Weights of a small mixture-of-experts language model, trained from scratch on English Wikipedia.
Size: width 384, vocabulary 35476, 159M parameters.
Experts: 128 experts in each of 6 layers, 128 SwiGLU neurons an expert, a softmax router.
Below are experts of layer 8 (counted from 0) of a mixture-of-experts language model. Rows are named router (the router's row for the expert), gate (a neuron's input weights, with its number), up (a neuron's input weights, with its number) and show model dimensions 0-127. Each number is 128 + 32 x the weight over its row's rms, rounded and kept within 0 to 255. Numbers have three digits each.
After each expert's rows: a language model's description of what the expert responds to; "gets" lists some tokens that make up at least twice as much of what it gets as of all text. This comes from a sample of Wikipedia text that the model never trained on. Tokens count by the router's weight.

# expert 51
router:090093141101136108168122167138151112176101174188072112178127084146154106136083102121132191132143130136167111183165125145139106156071141175177190122152189094079170153097144117127144114118104170111163176140192143102156147149183177142089081160116081136109172164097120085108125147110185129117109158109123114105046092166157093157142171133138112070182188115173143092169122112075129124061099
gate0:131102106109130078118119126095106145161065126155170129152135109176131202110080135166085125092097196125106176134117118123132112156129104165090064173124185103124113135144144151125134178134126145131168156131138102111099085149094131129213094161184106167139133060096101096150109116126084155127150133060123167151142155098096157117136147114196139062119186112141132117132168135142110176148170
up0:096099114119119096106151109105136124075166077113145139114118135161173125132062077099156152117167131136175144178106103142163149125097148123101087178111119146204165139117094120129142109111129131179117106165113076101084164094068135184104131100138124143134138122153092139077069133119130114175079168147150095110140098133125141136112099184100042197125168090141131211167094123098160112054118
It responds to: Pipe column separators and |---| divider rows in Markdown tables, especially between header labels like Name | Prize.
gets: " |", "|", ";", ":", "|---|---|---|---|---|---|", "|---|---|---|"

# expert 49
router:173202157133107140122141083115118107110148103124130066159145158146077151081111091140111139093104087169119177105156159116192099137114081103158126145093085173120127109116099125084132142093132124108181107086100101098118074131090159152132162119117091168071134152147160129164112166169147157135104153054148152133120078080145170165120089095161131168175135206145122073136086139153127130144064
gate0:221149191105157159095153033106118122106134116091163168073097141151152035136134129136108141111088153143139130139124132063185119134146106106139110119139107092117160097119183147114077089122122174125161124205095129145141080153091102164156060115178180049119128158135107180106117103146121100085106129171043148130184120112137148111159100138124082104152114135116098121102142140108127123109151
up0:140099116164086078176101209145154138139133103150117113148186129101081098110164161142150102187163126107098096139124078114073118112163107091083173129081178122130125153131097074128157135106168132120057134103165092103152134122142204109059139126103079166085104139135090120210099158150116175217125070118194124097113150153183088156110144143137169163144173144137129111081120164188143103159145
It responds to: Conjunctions and joining words linking clauses or list items, mostly and, also but, or, &, to, and commas before although.
gets: " and", ",", " to", " or", " &", " but"

# expert 2
router:172113130094142136166161172136083150129095126110056098130117102104136188118106102131162101090118124170156099177161119173172054103039135155111133112169169108097139156148100098175076163140156124111089172085153095133112128143089179140143084183149149091123150190062107097125167165149186143098151175158110070157123115109160181154098140072165131080150128201126116101148130096137096088111119
gate0:131117111215100136167096102141098133132141114149166156136207145093150127116118111162107143101162128121137135142090131127083124112140071123092116161168115145119121158147170137112125099084160063149123154136168157100102119145096076102121099148157062134064095168176181142160177092126167118088042115144155123103182211112197139173066091054097053151139140131129136098116093147141102098088159
up0:082166175077176098134131146100113146136153144121095105099141124129111060081179144114171115218132123141105129129152110188097184187118153147187130151063102166161157148114185090114125173180112135128152087106070157096152168153159131132061188115095191103107161100094114097137045184174102118164116102135145115153118084157142092093145212164107121137166115153091129133146122116109150115156150
It responds to: Pipes, spaces, line breaks and dashes that start rows or items in tables and lists, as in succession boxes before Succeeded by, or date lists.
gets: " ", "\n", " |", " g", "|", "-"

# expert 26
router:120137191151154180130095132126087173057087105166109120110183108100148120094163114097100171111110147103150120125155177147108104096070190127127134171104147170133163175153050161174161095118089131140156035128088123131124126136098120172149180170115175146084099194102161110139136148088108111137162193115160061171153103123100115158115117157145114090081124134073126109085165129084131132061192
gate0:124104118152157148117157200129153115176080135147142107133084112146087127143142143178114151154110135123127113122132142111125199141108120200135025161163135132168122167139172115132096111119153134171154141226158115077119111114171113127144118135096108056127109093114113122076124162142085109094101102144191077155187152167132107147089104155143096084095084147163103173131202165083128104122095
up0:160122104123124099200191081078105125131150126089147083067114129121148113078150163101111154074136184107096158077112117198170116158109115128064122144075139101118132163118165102121159105135133080128117110110111104166188166164110111114134142144172132079073150126118125137106109152119122154179154117151103139130110110111117158132128185162081177094136110162191076154080134146130152180132083
It responds to: Word pieces inside names or words, often French, Spanish or sports-results names, such as Mont-emb-eault, Gr, Pal, abb(reviated), Op(inion); also opening parentheses.
gets: " (", "os", "gr", " Pal", " Gr", "ont"

# expert 44
router:148152122111104116100096116126157076179104061136109126163082131076087127127094097120202107084163179146126163073096119090100180108157135156083084068081098134168117141099151168093110098181128127129155207106139081114128087083097148120118169127164112123105148121202170149102121111111109124171122119093161153073190145157191137105129159130101104145126099164116098089123149108118140095078108
gate0:118171155106126120167150144144099076086137155115088172151146160099184096147119091178170137112096091196084111126114158132186097145190110119128129202212068112102100051119160183146136146156124127092188142153104145147085102127116138155156114141166132098177143157097145134163157113088172136123097141143111174101118093157097132114069128113141160090140119130103111092128139144145056151152109
up0:128111116202125087089090174194127178175140087099100090188120125100126119083126143097178096190100115154139116143111116146089092093160233169109177110105122128144153109157112160102120061126109127143102141123205178122077117102110091100127136106086098154133109136143154154174078118188108144137120074135098122140125144074125127163146105129167141125153139113132196090097195111131093101134155
It responds to: Modals and auxiliaries before a verb, like may, can, would, has, will, plus also in "may also refer to" and "Personal information" headings.
gets: " to", " can", " would", " may", " has", " have"

# expert 21
router:083146151097152115148123115098072186116087138071106135166098100121173168134118105101145121185070127164172111078167166141130165146087163145068117117154112166089073074133080084141104094153128126148129065149100121124115183133105082167172177141128161112103162122068103131077088134098122129169134093117128153110120182098118175136139108088142144072175167184108138132161119149103142124169180
gate0:134121071100119125134116089134105122111132156094186114120167158069125110113149142093170115162156062134180128161149175177136093139120147172134100122138130127148119114049088161130121117114195163094146125100180149086154101151094163148154138153119208165143197194066106126167129113108142153129142162110095167154108081132099119127113169110096106101134102139127133118101182154114121160034115
up0:128196205181149136122091129142112148119087126170107113126106091156105135096079054125112142163104128076142153053126133132106202162098148117195097124127180125195111147146123126134122143113123180090117120155164101197131139121171122136102187172132169191141163167152148103145089127099145167129065156104113063149098093166084115071121137157107167127063184088077139110100084067122095129109121
It responds to: Bare space, opening parenthesis or sign before a number in tables and score lists, e.g. (107.6, (#84003, −.
gets: " ", " (", "–", " −", " +", " ."

# expert 6
router:131146108129090122090084136125201140129101151126092162143140158112101107117195122146167150157104125127168126069134137157081124167085091062106139109083098110076141123086102136074118120108123086120149135126123071148116074118082102095157154094138134170062095115091161120122119147167167151133090099078088124138152089150164161122137114143117120082072109175106080150105089177154216162095129
gate0:091145140148161086172144096141188143165121124160125141149117183161061116076133115132085155126150148127167090178096102133047200138116046141144148115147153155143112163127169162124136116139121156126157182161118095160150114056125152067097116125154186096122110126118067127137112072152107171157158082133109103146098164111116092108106111161124093135169173090142160149151145133143113109112114
up0:167112102116107167064138160115099108098142123073152112155146114140185134162124131093174080159094099114094134084156131107190051147136178089094127095145093113068117069128091102149113135110117124131082068077089166113126131175153133150173154106098090141119153141120161109156159160115157053140100173165180125104152121150126154161138125090117196118081112171136078059075127161130127163148140
It responds to: Commas and words opening subordinate or relative clauses in narrative prose, such as when, where, which, who, however, until.
gets: " that", ",", " but", " who", " where", " which"

# expert 30
router:071134111120095128120081115153210127069129086178058148138111148109097125135115089139122075067136101125076157140151120087083135099135116145117101174115110113155141120159099150081124179195119127103170142107167090153117113103117151127162178106130124086097117146176087139098195149096126192136089102092078179053199114131187162094134141118115099146096078153147133131111088122124142144133142
gate0:111136052114097118077114132111137094085104133184125143182139098142098128145152163102107131082086129157108133113171167096160197145121106189137136118095107186083085120150145090078131138123090111143172139100147119149142127156145187113164091113161071091117056106097145107159111112119187093143111121114116136083107100150138154089139135148190109148194108173061209136161135101171104044086125
up0:150177177119103136169144112122113133172144058097150147145085130093144149125123122204116168135114118101129189172132144157172088120139126107187101082154146059145165145120114116129168119107105171073111040117115121108100185135158091164173096115170151098144139138107148181147132137103164158119196161152056130121142068103175070142123130096087160125096123085162068133119147106129129184138130
It responds to: Forms of be and have as main or auxiliary verbs after a subject, especially was in census and statistics sentences.
gets: " was", " is", " were", " be", " are", " been"

# expert 59
router:155083101081128199117088119104178146133143170094159150086145140152129095211173134142156180119138113128109094146134103138168144170179121100149144132114107102103106157098182169103122129159143067133109083154087108147159150104181126145145112109114130123140141120138129139132195093097118118065110101167143105155164096121066150116109153131092131116131121070153130053141130134135115136119143
gate0:096113124128208142110120148135108116098142120206141118138134089146136173131099122122118158113074177122109167086085077078123168085122113115142146099121097147104172122075181125136152142106158106135167136095074088152129083113084116114155121139146142075120062102105133063098137090082084152084168097095158091130121091160117115120157161099204087103117169163117158122141141145158081065090128
up0:130156088117210103141134115108147143077125093115039123133115105064116091146157106100119113150131103141166118148072120062138111135152155100175150143174116116103056119114129158134125099101150163103061182135174089133207110127092103125134101189138073100088121146075115121101170136106128133140124092112144106105158121106186095054149156198129149148084122120131186166133134151133065143130112
It responds to: Direction and region words starting place names, such as South, North, West, East, Central, United, usually before States, Africa, Carolina.
gets: " South", " North", " West", " United", " East", " public"

# expert 27
router:138091081138108166181152160133140148121125128143093147129149076154048145093165109128075151132113135114083157113142133162156103109157155118147159170105083158175083193099106144123099160175172116130124154194115166131163201127156120132161104111078098095146154133069165085112161108114162156079087133121123142167153120092145123079141114152201102124134141160153089054126122148090118141119067
gate0:120128165104176123145147108166093095181144083122103110067083089103096136143121146121123115153148119171158136151154116107102161079149125068107144130123109161191177143167101097170138114066112079117143122145170107089093160165144161109125100136125056041150066131176156125130124106119120111183177055136121081107105077116131136077119110116134150117091097170159202153153189145134166167115129
up0:162133202066112131135139096158116117126089119124135194102129092111126148096137071077130161139128103111171125134107103174133129106167097171125140100072133097147193110149076165166156126082103156124127137088171120119162084183152079100082151070128089100190060108060161161144123170097140090131142048155156136159094055114165149090136082155139136152132150150118144109100117126123099150099087
It responds to: Prepositions linking a noun to its complement, overwhelmingly of, also for, in, among, e.g. Date of birth, Coat of arms.
gets: " of", " for", " in", " on", " to", " with"

# expert 63
router:139202121071139102128141155103113205174169139127096072195127151122139162158146123125073095107132086099155139123184112145094151158141159127144151138107090150140170110082106127100119106120182146146080119164122119065100155169119126174084103121100103122153107108078122114126125094106138123137171125181166140176179152150171153105160199158107137071166120105093142157139172086080165095139126
gate0:111129100133098089183150083160155172107115115119134223116162169150175182104131140065125156108163076132114146141122136164121160157087140115101099064145133080217089098138180109163160087079149150141069154096166177121114091071112133092164130087125122075154136100149056115136151034109139179121113094146190117171120142145131149220153121112140093081147128151130143132125101108148104143135092
up0:158130177159111188098101150110100169160122194138182031157100095126126114133102201120160116100156152116127098090121129134182099103190097149098154173098130152095157138127088120116130160185138098164196144081071092104093185125146130134123114149139150147117160151081165118069148132145084131157119183107105136077089139106094115128075138138109114147141150140098102171095125129105087104140162
It responds to: Pipes and unit words in election result tables, after hold or gain, with votes, title, kg, mm, ±%.
gets: " |", " name", "\"", "%", " Win", " title"

# expert 18
router:074162112125173147121123157073123158150148193106187115127123154138109134066172137174111098120098154136058173146195181180064146170066136178083160093142144124136151099100183170095157115142112089122152074164153136177115147158128123157071157146111121159088113111128147091105116180081116175154162158139144171120096158091093141149093088150124108100090160182125183121152102102093118135130137
gate0:145129142121155098190124116141169139144156188140114142165127173155072104066137064135079169141111126126160074170158137089139145136191110123081154163136126116126153108130099135164156138138178158140139161114139126171075119155132117165118136115102111100102096089101097083158158167070069109107085090125149113099206097119106136070128166139143095161110112106151132130130140143115237136163121
up0:102145154151119113105116089138077106111099123115164112134179105144094125202098162127153066170110139198130190115131106194151130143077197097108098195151097164133068101143143124111169189080147102134042170145102134070131156089141110138104099169147159128164135082157181190120184165190121084133132124113077130122081147136156150114101104124132116088165127118160125195167152138155111117106132
It responds to: Continuation bytes inside Japanese, Chinese, Korean and Thai script, plus opening parentheses before unit conversions or numbers in tables.
gets: " (", " ", "°"

# expert 40
router:153139086155125150131133096082140095199158156098178130139150147105142103149077146171160148102102125146091120145169094064103120102178099099125100134102143121151110172149115180058154196145105122133134089117120115140156106131160105064091073130144115139151169129144166089163174075121122114135122105209133084157146143164106142114126141169124109168187135114163141099128118165112174108135155
gate0:178144104125073081141138121165108116114069107187159111124158102168079105092121145139140074119137141121098133202101146120160094105181133180143097116094086163138134083120133123135152151130109083079153140102081199062173170147101120104128110072101088130128116137110076084098136126039156108131143143175143110138145134110152097178167158136129103079081082145133137143149071173127111180153157
up0:093025169155169193169133120103130151128131130105135115111157139125129130116147091154135186116178115081117169054166125132123148109077094110101191141143144126176152133128091122146148101141125160135135119102191122137072133142139203132093095135173167064088118111149185157116108181173116118086129144116102088119071122085086126108136124130066136109162157104144112086073156068173132086177107
It responds to: Capitalized adjectives opening names of wars, parties, leagues and organizations, such as World War, National League, Democratic, International.
gets: " World", " National", " United", " First", " American", " International"

# expert 13
router:135185158125104132200099111190123074164116107134102103122095160155134168114131147127094122101151088144110179143176101178136100117179109115130109159127132169089120142166084111166127148112146113105164090135078130117135151130111120145096140077182120117131095108085159133166126096092140130129154169162128179071079087150143113129143056199133152148122165155163129136080108173149088107136141
gate0:148130091156099124206168136125136143093117144105080116187127114115139134144129143115125089127160093177143145127132085142120133130132062187123136081116119135124123100125166152095076204164130169174119071133178161121162147115104137105117106143163173099157144087106098121127151137109151138087130079106096089116150114120140103109163110084094116098132138178109176107114142113123149130150135
up0:174085100136090111101159112151105115091213163123173156148155065087121167162121167171104119138122107100170127099112181075167126172177132155148177118120156129110142161142118152127114157118124047087080166113111142118149058142114153115095113098121170124072123121121083105136107096151160064129099116132103126102110165143098141095115174095082111128151152136127127111145081061157137109120168
It responds to: Words in biography passages about study and degrees, such as graduated, University, degree, his, and, from, plus section headers.
gets: " and", "==", " his", " University", " of", " the"